Below are experts of layer 4 (counted from 0) of a mixture-of-experts language model. Rows are named gate (a neuron's input weights, with its number), up (a neuron's input weights, with its number) and show model dimensions 0-127. Each number is 128 + 32 x the weight over its row's rms, rounded and kept within 0 to 255. Numbers have three digits each.
Before each expert's rows: a language model's description of what the expert responds to. This comes from a sample of Wikipedia text that the model never trained on.

# expert 29
Description: Plural noun suffixes. Plural endings on nouns, mostly s, also es, ers, ions, ies, as in forces, Paintings, Motorsports, flags.
gate1:109102147128140143211163107150167142156113126124098081132118118150185077183193142164142112156127110146120194167133078060132149153152106107108154120188183117163168160147172156150140107110123150154082119180113107141150096180122164125146171120193141168141109125109191111108133095167149110132182128145129060112063134143083131082134121084096158175115158115116109189122172130143139077165165
up1:167149147166177123132125095078120124130099162095158149135133173128067104143147186127155141110132117114185138135138164189160096160075122110033198120117203133118108168090154129204114161155123085117132154070172157094134151128138114153110128155147095114108123131144114059162096154149172081156096094159181133109193116170122129180134139160126156125121156143122065146169171156137169165114117

# expert 12
Description: Main verbs after subjects. Forms of be, have and also right after a subject noun or pronoun: was, is, were, has, been.
gate1:121123161083106150099148143133122120111120139159188121176177148159113096078122164171148125162108174188101086162107137133147158020088124098160144158126073116139145139129145086121201118119104080150122141160058140146104088086158107155160109136096129167115116080189176156146099076099122118183115183108111133173072112105156077156079089079123143105112153132088177164123136134120116107097122
up1:095108166141125111075115139104141121120164107142088202031071125119143153103195133132114190112109134129123150132155111112153131166138126156093138117129131153061125045098106186158071077143182108155149144085158147056140120182113131093097108127126117136109094170135142117146152157159175160100160130101150097143139098154134104154182144144132105129111168194115075085113134090085137151173061

# expert 3
Description: Apostrophes and con- starts. Apostrophes for possessives or minute marks (firm's, 88'), and word-initial con/Con (contingents, consumption, condemned), often in foreign names.
gate0:105112141133043105111123109175117189123120174113178141092116108139178141103103109119183081184109119170127106118160117091095183190066141151155104101098164161102124163133120130132130106090135120096107111119096111117097134101112097040133152124176144110140146115104100103117091057188144103194115121134096097092161163105062181073132158133107133128155142184170169102083120096144089081110121
up0:126138122101132140206097152150134177132112124169107171077128082143094073144086096136174106086149150150198160160106146134148153113153096164134135156148115068116108131112091139139124206063101166171184142153167155122192066161149175123095108147097150106146116137162140149084149176112112124117087092155165139105064077068120112149151132088112082143161183160134093145170103156146120172122127

# expert 2
Description: Commas and conjunctions. Clause and list separators in running prose, such as commas, and, or, but, semicolons, closing parenthesis-comma, and dash list bullets.
gate10:169149092186123150128097051108121134140151166124095127110065090132129120098138127053114125150094046133151123122142109108060150095067178109115162126199162127088117097121175135107123149085132102083164112100109161164190167150057194114098157084094099152117104094111163105134140116100066144116106117145145122112124158090094101142142169089088080124107162138136147155117112067165122155168133
up10:192129108154105133091088054144121146135147165134135122112122109135118170101109140056122176116141079172142073101128103080084126188109106089087178123159134142105097125117143147192132120129134094037173111061094159112163137141078146129116116046109096155157116093119164138165149118132065136117163088124135080145111140062083116118131132134109083125166122104168138214134157088150140148130141

# expert 6
Description: Mid-word consonant pieces, de. The particle de/do/del in Romance names, plus inner pieces of ordinary words like no-c-turnal, cross-bra-c-ed, comp-lac-ency.
gate0:132148125062147191125147086158125161121135153064121148161132120148155092147164124153101164094144132178139154086112117107127087160145119189128136190184114200143203107117181125138146124084126063155130178092151115113137170106173134170116137091135103149072163113137102126088162159161130108106146096114192118149167112153138132100084085154103083102106147175189083125095078114097106087102187
up0:112102090145114139080091157110137143116131116130138146095109075102164190124184093078143150153133079072134093121114115138140095119158197167180123062179152085139089087184086140169113136142097104086100082175138203145123083115145126095178084135133135093172130144132107164129097146098115102139111157143125109160132187100110140148168107139202135072095094080118130115105157135144201086104089

# expert 0
Description: Name-internal syllable pieces. Short vowel-consonant pieces inside proper names, mostly surnames and place names, such as Gr-in-nell, Đ-ur-ković, H-out-land.
gate1:143165144097176160077160168104150129125141151132187186162105109162124082104112107117175195112140120153107191106154110123114136142081093125116136056107144162124128138138134139104200087164119139120080115108133081084088116171147070118170141161101176139115093104141186070161153131215127106144118142111175144195169109160116124163100150099141117108139055128164092176151141132112103096176108
up1:156194156162110083123074145129031121112130104188130164152136140122171161132125156076168082170095091188080125133131154147088110164129091177096149122159115150182118125129146194167104182184144122131176103119127116099155124177100153142144131113135109125101109130176116115140138062132113187089120155115078150134114129113120137147066152137108099136194135214143101095098111146120096186114154

# expert 18
Description: Hyphens and dashes in ranges. Hyphens and en dashes joining numbers or compounds (2022–23, one-day, six-cylinder), plus ordinal suffixes like th and rd.
gate9:102194135090123120195093075157105161121121169080102210094110139081106156098091136151088148126183138097111089131150137192129069145152159158149101134135113137122159113144101099185138142086138115124127078137114176144154110159140135103117116116133118153148146112142164124163109129102123182127115060154213073092132127129154156144080085070107171083074092151143146123108102170153179128074069
up9:146163116072101126131147091129118173107104107125125201111139127104132134104090096170081146175159101108099093141134132151108068124151152142156107088180163126113102122168153098149173140060191124151161119086122200182089118160130138125102098142152140166172179126093132158090120136121129133094119076140238073064112113129147074112122097058153146130099109106127101077088125161105165108104105

# expert 14
Description: Sentence and heading ends. Sentence-final periods and closing punctuation, plus the == marks closing section headings, usually followed by a line break or a new sentence.
gate1:203094105126103175126179126160115140139076134146131145161202158133166127098123117083139136158098163119151192118108156079114180183116101140168099116131155177086114146134085154147145156115145130094137155116124174079107098166064152077068101123108144101119129140135092087110100111144108150116156127089126196094074152160185082094076135076127111150111129122111165141186186091071110147165088
up1:215099114134113154086111113176140156163114109048093083112142152123143152091110141109157147149105119136115185136082179109112144248134105080138149122163147149078094099189112100133106108126176100080152141123110159066133101121075150086100122098143150117106151126117124085115128113139114136138154096076095149082138153149120140127115126084095071161123140165125170182205149106077086138115095

# expert 7
Description: Units and infobox symbols. Symbols and units inside infobox and table data: slashes in density figures, colons after field names, degree marks, $, km, ″.
gate2:088122124180164055116153150112111090109079102082116128134113136139137123128138145140113104130129183133095109080182137180158142191126138225117060098159092130130151145150117071071134157141054093121098135129132089158134169153104112159155140135050104164119138132117183139177124147120111144110111158100116072193139103093156159155070118061122102116120117124138120077153103105107117072066122
up2:105083089080132075098155122184130170119110110083130176079164165117149095063136163165118087116161064128147101147152122076141165121105124168094170151098131183130155127143126138105130145099088157103155093085137102091115164154100101143129143083066108167157092177107143106124096109153112101115075178141151124158192045106131163059129112146137094146136127087171116121109132105106134110034110

# expert 20
Description: Articles and possessives. Determiners opening a noun phrase, mainly the and a, also his, their, its, often after prepositions or verbs like suffered.
gate1:062150146087113111136148142101122131119074091124123158154101136133112139095162165089122150153158131123086067084105111150154097134137069201107123144108098100113136160132105193159102154110095138139085128097160151134108145161129144123131112117104128095102170133181141130115062116183161204177152158107154116101129122166215104079154094143173128105133021142163180202164160146138117155121136
up1:207124090142188142161129076151090114156166174145106113123176107139179121191103127120145171157137130109098174160106066133132182105186084120117112067124189108133091138161155091145121062062166116117121096156166066144130172114112159158125067091154134126123150108106142176144117093137147105129177059119108088118119136113079146084146150105114093146199109100094127112116165169141105131152127

# expert 17
Description: Naming and reporting verbs. Verbs of naming, saying and describing after a subject, such as called, named, said, announced, described, often introducing quotes.
gate0:157146082127130128111135101130070130088165093136150073119124134151186097142117200132139105153144144175158089141138118070114089149130174100112112131155167164100187078141155099159170123161162138089147148108179191121137122136165127102082124156096130184132087132135122179176103178161140122115143040157110134175086196121073125172110160148117122074149119132170140077089106178095135138184098
up0:174182095096127162129126144088164108140167131119152127141188140148165106116112137129159156136135175095121183107136087105115120140125174122134173150155146153117194158144163117134129115126103129062142118137140126117147119172130155138102050168114105250128134172091138131161076138154088157139159064152098123111166149152071141189159213108186082089119133111179108125093102164159133154155098

# expert 26
Description: Line breaks and closers. Line breaks ending list items, headings and table rows, plus closing parentheses and quote marks at the end of infobox entries.
gate8:144091114101107106079080143105132054177117110154151112126122108169134079147104200077109126115087108148085123127142142156144115096105185127088116150162126130085107172183122090164142136152153135120117123121075111113113119120177116130110125063110170177135172122146183106179180131147074122143081211137133088121123139051203116097125143152121103090200111116147133120103123164206141124146085
up8:090064104102106116096086139092142110141152118156122139152105128180089093123118152122173083081134117103081098135132151157159119106088191138057153122175129131080155134182100083207074139132133131113151121107110122099148130168182118117129111134121167116117139080155158081181186106137084116193073150138109138136142140073145081129154187146107089082200085123117115146086133186176129128142077

# expert 21
Description: Middle of words and names. Mid-word pieces and common noun starts: war-mb-lood, ga-mb-ling, Pa-vil-ion, drugg-ist, public, air, military, often in sports text.
gate0:132117135120106096140082134107175165107119149118031099165159158117164129059170142120128142108184198092163126130117084163147136149172175092150173105125112086087074206117147146126152135111136204153121139102113145105159136182135133069164110120123137157158137133135131122133162159137128051108139080139135175104175149154139087045126125091091126142131170088175079116120097095152129167106102
up0:165114117112127067094141053131134124119153130130084078127175193095151121106115142102108139121106104143177098153095120184077138126087151145149156096123094155097058198156145104102111102075144140106101170161100182140139142162114154103115053103122091163109168096170140135139121218130197114150141101109093177103209142123141126123089097160110120112141143151139055093133181113136111135141117

# expert 1
Description: Past-tense verb endings. Word-final suffixes closing verbs and participles, mostly -ed and -ing, as in inspect-ed, Preced-ed by, Revisit-ed, punish-able.
gate1:136166051102086100099053103121103150124087110089139118134083110125107134104098141115131095150086134135109075090147138138051135123094157169141124068128085112201172087176159125130108088180138183123094094139161061125128143135118152118111115148082147120134088122094108214143100121147158056157104112181100160167134094083164130090156139115128137096142115185122128077103113097106105180116092
up1:157091065203135158130143117128161137078102090165137112141153131126178152170101094128098135148149080081089178100075115128134085100146115058104160147119103080123119180120123127109139142158184081099107147152153151161145113117135115165141134133164102134129166116144170138046183111080079204136153162070138062051157151131173136142126140143136063150070128132089110138137092119131116116099108

# expert 28
Description: Mid-word vowel syllables. Short syllable pieces in the middle of words and foreign names, like bar-ri-ster, can-va-s, abbre-vi-ated, Ki, Mari.
gate0:135123128116101113163181196159123142142165121119102149146150151138154055096159144082126084118117134113062130077135112155206193120132104124123100159170152092168114138134104159172119154134100123181179129130123094120109175147139113098184150107149133210111128187104147061094166179119183143151162148213115065094126156124116119098127129169167153113171102110118188159121104116149156118166110
up0:150119104133168131085105144149139157085139173085144073075130098160156112193149104104082103151120155135126120141071153096141138112151121106165143172125110116150148108198143167175124132181222050165142127105093141137106143067152183158154133142145079177101081152139070126078098141150120123091129161060109079141134103116115123112060105079127143098117118170084143113131196145153109117108110

# expert 16
Description: Word-initial consonant pieces. Word-opening pieces beginning with a consonant, mostly p, c, f, dis, sp, split from the rest, as in p-illaged, dis-h, P-etit.
gate0:124094166173109110114113102172124109089153166123119132116162129101093149185101181120123067100141102145111157133114149107104154159111250186092123146159136138118160113093137097131152098067138113126167169163113112124150105099158107117144091140143136128180164196057165103094137126162106096157121132127131111113131121154103145126206124131212162181152120037099129116118119175129076127145088
up0:099110106142149096053131116156134169107119132114101162137156101132166109074161107164169108130135153155150143116159102135142137118101132124209145124133173083097120174118141125066101163216153150107059142076139200121082163175132136133127121144125165153112096107158170161174123166178127117114167137101135123115068181156117156131175195126126094126193181142090138108179164088186140132104098